{"n_layer": 14, "d_model": 256, "n_experts": 80, "experts_per_token": 3, "d_expert": 48, "d_shared_expert": 0, "activation": "swiglu", "moe_layers": [1, 2, 3, 4, 5, 6, 7, 8, 9, 10, 11, 12, 13], "router_score": "sigmoid", "normalize_top_k": true, "routed_scale": 1.0, "balance_loss": 0.012, "balance_bias": false, "router_logit_norm": 2.0, "n_groups": 4, "groups_per_token": 1, "init_std_router": 0.0127, "lr_router": 0.000686, "vocab_size": 8192, "norm": "rmsnorm", "norm_eps": 1e-06, "tie_embeddings": false, "optimizer": "adamw", "lr": 0.00156, "beta1": 0.9, "beta2": 0.99, "grad_clip": 1.0, "batch_tokens": [65536, 131072, 196608], "seq_len": 256, "train_tokens": 527200000, "steps": 4209, "dataset": "wikipedia_en"}
Below are experts of layer 5 (counted from 0) of a mixture-of-experts language model. Rows are named router (the router's row for the expert), gate (a neuron's input weights, with its number), up (a neuron's input weights, with its number) and show model dimensions 0-255. Each number is 128 + 24 x the weight over its row's rms, rounded and kept within 0 to 255. Numbers have three digits each.
After each expert's rows: "comes after" lists some tokens at least twice as common just before its tokens as in all text; "mostly gets" lists some tokens that are sent to it at least half of the time. This comes from a sample of Wikipedia text that the model never trained on. Tokens count by the router's weight.

# expert 60
router:115095125111140105100137122085124102134129141143154127111140134111143155156120084113162125096099106137087133122130122136112097143156144097121108142136144150128140110146133173140150124096151112137119114139132138140108143122136150107127106120149071114143109100101130156141129144135093135145176111146081116127169135092159134094123162110111119105165148152084185151156117139139150133106113113150069163144140096145065117154087114145122143131113124111124183119090167104169203158107175173087110126140136154134128125116110163080176149128104131136121094139148112152150133135122141165128119164162091071096133118173085132098153134118124106144122123107113145100130108117102167129137080145151116118104133139098096113096138151140121116159123089147108135167160138139138121093124129161
gate0:129106159117138170129184087132117113125115165111160146122122175103115088142119108105150131115139140152131142149116114140137146082137131134124132147103111129090158160133103104116108149107139132124128159135123113104124169134157094169113115149138152080134111110158096143135136102118113080145106168162105113178138128153140145095123100097125091136169121140139136118103090103134165151099129097149135114135111102099139107131098115158103093103169129151097117099136132142119114135153145139131122107099156125133150106127152160179116177118106113114170119106080144117083116107126076144125122150147139125085123057176137148139130106124102128134140133127098104135189145104131154087138124121108148116128120164153103146174125141136130165144135169063150124149103111139092179075107104122
up0:117164156111132124143142118145096133121137116169112084141124133124134162162144152134118081096129101149100106110106108162151122114122108153148123133122159128137159129131118186149154125136146149121134122125142128145170125123145114124124083109173130121144112122143079135157165129154131098094083107130160132138102164135145091126080156104143126124157128122141135098161153118084114151086123146133129118132123094109131133135118149176145107153102091095112132110112134132098125108130131083161131084124147116100187129087110122140174120151105165098191127119177169122132114129121091078124130164110089098136160107166115155118143107154099076122153189120165122083127109101120153152125067138125119110145142100151134117127133138165104144111146164107151161178133125124144109110090101145
comes after: "\n", " and", " at", " with", " Vi", " Dur"
mostly gets: " Civil", " Business", " COVID", " NFL", " Arab", " Islamic"

# expert 19
router:123128149131102156120088107127123080126112111148209128134139143138149125174116203113122086156114123135140119118137149125120128136116125136137121132117115122114109104161113133148138082124138117129137119086109105128127139172142130106100116095059161120107103145111117115167095129136124139114109171139125136130123144135110119153111118106115123164170142167172119172104148094144125144122106128115089149123129145124124145122087172128100123160132117145146130128170109116114129166119094115063126168136135131145084130173125120098102126175127097124095114114126156128118137101115159070159103092117173109157124121095171145080148156141126141069075112098116144111143119148141137118133172163134161103149100083112142134135115096118116062162166132133114109129117124104105146129127130103
gate2:150144120138088156093122126127043118100140086120128122119149163154113148129115088111117131157119171093144112157107138120146088115107129111125143136093159140126143106198097168106129129107109155122159127133147091141123120094116157152096127118140146121096170153116128118161143090130123120089126089099141125082143131162171185156145160108085122144136135122185151085155086152099108132151112126158143134123115111125101101166156163137104143125099145136102144114157108175109132154110125139134136118159180115126122134088134120144125141156137150123165152106154133162075147129146115073082093128140118116163112140121127161132139132116105122113170143134148085092135098142153102140139132125123141127122104132112126152165147136109112116151100102104145147138170164157120151098135088136
up2:106077164119164119140159152122149096159100100134118119170106169153122146163133101127111110158112119161055130065122140130120116118180088126156140149164144126095162078121148140155114094135133137109110121142145120137145160123125139138111087118118122118112125105122114098118122143098143153103117120147131149145137124138109124144103128153102147133156099079130143129130109146120147160105110147130140154116078143167099085115095140110120148076093131145083137132101101126077141136104117158124127134131117097161134135123119146127109123136105104118096085125110101121147124145155138093159144074129149130155124104163185161137167104117152152130113114123083110088131132126137075134115109138143108119150089122124123139076094088125126124175168152152154146098128082098127153129101147184
comes after: " the", " in", " of", " and", " a", " to"
mostly gets: " De", " de", " Ha", " Ze", " Ra", " Za"

# expert 1
router:167162164155132138129068100129123099111117145092172159115089132107117131126146171111120093123117112137143140133096147151122140110113114112127128161151125125112126096166110078158141111110124098151129165118112150134104106096120114144101144139065135117126135116141170123118100132152127147135132178116096132131113181151091125179140082138180126110121140189160130125111129081101155079136102129144124102108145098124149163140131120083130116155135111131148070114104116111103111118144144131097159138096103139137145135147131132062101183121094101137120122161137087137134113142100142129128093116132136101116101141137127127111126133152148157096121112116156138156120106152113136111111200113114165100119105116105171149162093103116122075127152130094113100109113119126096141125137139070
gate0:208172142159118138111118130113117136159127166130148130109108085132149097114125107092080174148132182118140167132099100124143133132144142175152120141115130112146118093111105117085153141114137132129100130123128132099099132124128125153135135118135142095134143082082085123141114120132130140134101126123139161178106139140141188091152144131145117146198103120148121128122121109153153151132118151124118139143137096131166131139169141110116141146116100136152150113128146107148078106113145132177115097140100104081090093121115139116100123116114095130124089124167095149177168147148134122133191154126148191165123107130138115126096155121139140178133110148141154146122145114140154079128123104101146128131107172129118068122122138112099147118093088156126134172148154151130151124130157104
up0:083120097145074161080094136118099130135107123121118147101104106118175124142139129123108128135118109090143135133125123142133121112134114118075094093084123129112108099143131143107122177143144131098134136151104172125133154141135119122131120139126161167092116117124141156142120118111079112137123119135141139145105148065093148149149147148107117135133133113140122154049107101135112109122132101102107143084119134101123127107090126148141117126163088143150128126153111133102156093115044108115133142174139127108121105124179115124108129108120191130174103060143139102119112114128123123070133152109115120103120128101105107112099142104168098134116159158109086108096125125160123116139117137113116127086114135155119108103108123140098143139116135065178154150127097138170138100095088110
comes after: " the", " in", " The", " a", " February", " June"
mostly gets: "^{(", " deep", " Peak", " Pts", " bar", " meaning"

# expert 77
router:125134087081108132148172144111132134142123099152184105137113117107121113152142122118115116133152148123119099127089118141103122112136090119146164159120141133149135105151130162147181173143157116146094127148092135125126183129101142138108107116156107163095171115128168153146163139079099146115114151093110084109105094140129108123114118119143170140115116166088130111128139150137148129111149126140126092157067087145142085182166134123135166110095132129136086171090153167121112162179135132126126101155109150110115163111125121105151149115132122136094147133129133125112173144102131138164128147108135110146160122147119140116144103134073143136143122147087168114129125117142111114164080121131129108098146115169142143127145131115107155131160100117149196102108127087191117124142095125
gate0:093130122130173106115121157105091126157116060126138121094138155120123127143128082143097138132100129128107107103149117167128150125145122116133106146114137138139162117104127117110128155131099175083156141125145110116093127109171171124139114117145181123153113094127155123124152132129103107132155111115146127129108126139089121108158131067114069057167113114116091170112133106156165141133075138155160129119119099120139103113135156145139125116105110141115152132135173111131174148054098114154116159143102099143125119091110158164108134082164047101145127094159118143134131151145106112087101078130097129176142162141145102107124070157132113153114128158115151124123132138111130131131139151116141102138115129080136105140124113125105114132144127131155151135118148102117138118139113090
up0:117170166123095094141133096130144111133160170074114164140121123124133149140154168120122141086139084102150124143114108117133126108125158131122132119166150110135107140118126132135106142116171108146109131114138127153184100099129135158097105151124140109116134142131113142161117125148168085162099104085082137116136121134129158114117133129106159180101144117147140072166152137084120106121126111094146166152158133102135128129072100131103140154116127137163147128145137116153131124155086152131123120071122149136158109103142111145179124143125183164106134144150135164125110137091104118134121164126116115107130127130104152103107129121125160104111117147155115145162106121115097146174112114148089183061144135169120150103096158138097191101110140138167117138129119161115111164082107161
comes after: " ", "9", "1", "8", "–", "History"
mostly gets: " soon", "formerly", " immediately", " involv", " initially", " directly"

# expert 48
router:149130133127125122123072111110138162106104128073088159112121120061122130133131093133128144088137138104153124105106161127137149107132067096096112117164163089127098111148121132117140112179092115134146129141105145106138142111111143150112106100142119175131142113136116151054117129149211120146136101116152119121084118145134108133135147117127155105098131155128136112134130137092112119142140132129104155113148119120141107185106099146133125128105127143117167124113134083077149089113163096118093064122172126136115183133170137117129192124135130149125134162192154096134119131109128132139120140123147140121151145148136106169145158129136155166172118130154130142104122107136117145126152108124126126174168046153141154116163143132123133124148129133146123147140144128116114126143129101
gate0:151126133145133148105077114116120109103105127115119135146152139102088121128142172160108100162129157122164093132152134113103151129104126131120120123097139134099129121129102139150098133130120121130073080105157129099130137151139154141159135115112140140141131134141193141132178110149169161126110144132147126192130118121142120131108160114155171124155141156138173182181126132100138123126145129125141098122127176121151130120115175103176089073143146165098148165125140119101105138053160128158132155164130102159157108145141064141175129096106121111108139139101150163128126127146125126138159092158095137121108115152133159100133166196156132143171144122150107127145144178131115136161140132121166133133147141134119159143105136115097107127162103165128101103121100103133147116136107132
up0:110138141150103136123145094119139104101141186124162135157139110135095112113101164130142121127127138089152133107133063104125085143129127090152137084112089137128133143096139130138113146113109115153144115108136141163132132109131107102116086175098106111119127161173120110139128144144151098147154147163118170155143103108153171170092125146173110151131123099169117131111128113166136117125149115124146074125079122107122190112127098138149120145132082130129128133069113177140127140122106153097092157108146116127155117105133114138122114134119171104158127136144133147082113132114125156097117142137188149107107109111135090126116152120151120108091143123172119160114090160116090116136104093154085117155103153131096154178135140082119131126096138079110113112126104157104127086162162124
comes after: "1", "2", "0", "9", "8", "7"
mostly gets: " Won", "]}", "Background", "western", "eastern", "first"

# expert 66
router:129123132084111137093184104123154095119120116169164116084148126135090129104140099133109126083108150145082133133113140141140126134158153114152108139121130144107130142125125141125137165141181140135115123149130118136170137125103135150119112155109116128101112152115115126174150139138136129133114089111193116113120159137180158101136138138116120109125110128090137119119093136129144106089107130151134111160087158146135121191099137141125160147107153126119146124100177113148156168120170142104136084127176117111159098113131169113145102158116140122123087127133104172144154105158148165186131137117079083117149136127046137094143113126095090172104149122136146139115120152121158108125152127128109119122138124181106116102144087078133154166114105129148130154098077107132136134163121129
gate0:132083125123133111143119105120131115151103138117102148106122126150090118110103117120147125127130144138100184149122142137128161144153123145161170146089074108133154104147122148153154122111150120145095125145105133115158139120132094134099137135183140143134141130129091092153139142112208124127125107107173145117130148112111143124132090137109146121138149121130131149110122179152163101158111115157134103114123146129096136138109153159120117162130092174100162108120159170158111143118144136094135117095095114126146083129158158136143130095143093100113098116127137117132128131173127102154183184086091120118125134170098152192131146160102064152118086215143119145146146146166133119120122163091140079096135117135117129122142105121096129110095123099156145111130146147130134138162119149
up0:115082101139100139118135146120142151123117143120114179135093105136117163119120115108154150104148117127107121103096122108130155127129133154152151128137099117170111162147122093121072145132120100114107124174137110110102131165129155154109185148112140117136174105155129173117145142105086058107128179091123127133156148111173119091117115165121138127126141131182127131157128169130111106148145182105078111118154145150150141153111173139115111124178127126105149105106115131139152156067128126111092118152122130144176110116112115100142139112112129124122159138131122086079123125157104186107122118114109137110142122097136089143112128173068139133127169139137067144128135101156146095098108111146161182140151135133096122124135138131123100116120085158096125154124109124127136144112105100
comes after: ".", "\n", " by", " with", " where", " for"
mostly gets: " It", "which", "It", " she", " They", " He"

# expert 34
router:110140115161158116120108107149127119134131128093194132123126161155142121138176160138126072141116090155145138161119157125091156147147166140109091108125111142143119128105120107107110107101132120106122106140149129143124166143137106132103115113131146082083121112130124125140119126092118135121129140117141123127121104113116111149146155134132149123197134055156143134102125163130181114117147127103143111138165105126134118097154141136130129121133110117142070144158134100131108136121128126119129108133101136142105107171141190051137220174127110096116130103145133162106110119126111129101132118158138168149095149109153127129089109119123129143109096141144136153091136153152103138123124148138125042141059152129140168142115101112136104091118088121154131090097118125106115115110141095
gate0:126101173132133120115127107111148147126124144180097133166147170114138187166149138113130149094137134147111103131131143120172168141121084161142132128123121107108117143132109145137146108124075067131156155124152108127162092134111149142098127129137155095122086111135093105138141159101163127135143168134173116106089106111149110132141107156124120100100139074115124142135163111110055157137127106165144144075153134135132100116108138144135156165124123120063076095124177072126133134173105140072143159132110138109108115113145159129149110115131139104125155131108116157124121095117121111133143114147087120132169098147180149113151105103138118135110152172145156104130109101111100133175138106092109131144107133130115145110101130117157169144157119129130140122092109158092110102129126143
up0:154108139115088117112120152088099083121121153148146138150120160118165129142148146132097116116145122160159133136161105117113125105160135168151143122104134111097149144103092093132111088095080169110139147149133180121094127130145140133113112147095157119098155144104115098128127114136150119115133164136152142130137171179114126104169078138137101096123129122159075114097098142086152100130114100135125164173134125168127129129114160135075130172131149154110137118150137071147102081134108120099166145110106148106115118126137142120084124107149110101165148145146080125146122100124101155134135117158125118116075155116141145095137115161119132144086145127120082168132114136116104123166154144136143126139132150092145113116083074129119102115149094140125138135112121086068113092109130078
comes after: " ", ":", "-", " \"", ";", " with"
mostly gets: "Fac", "www", "Š", "conf", "An", "Edit"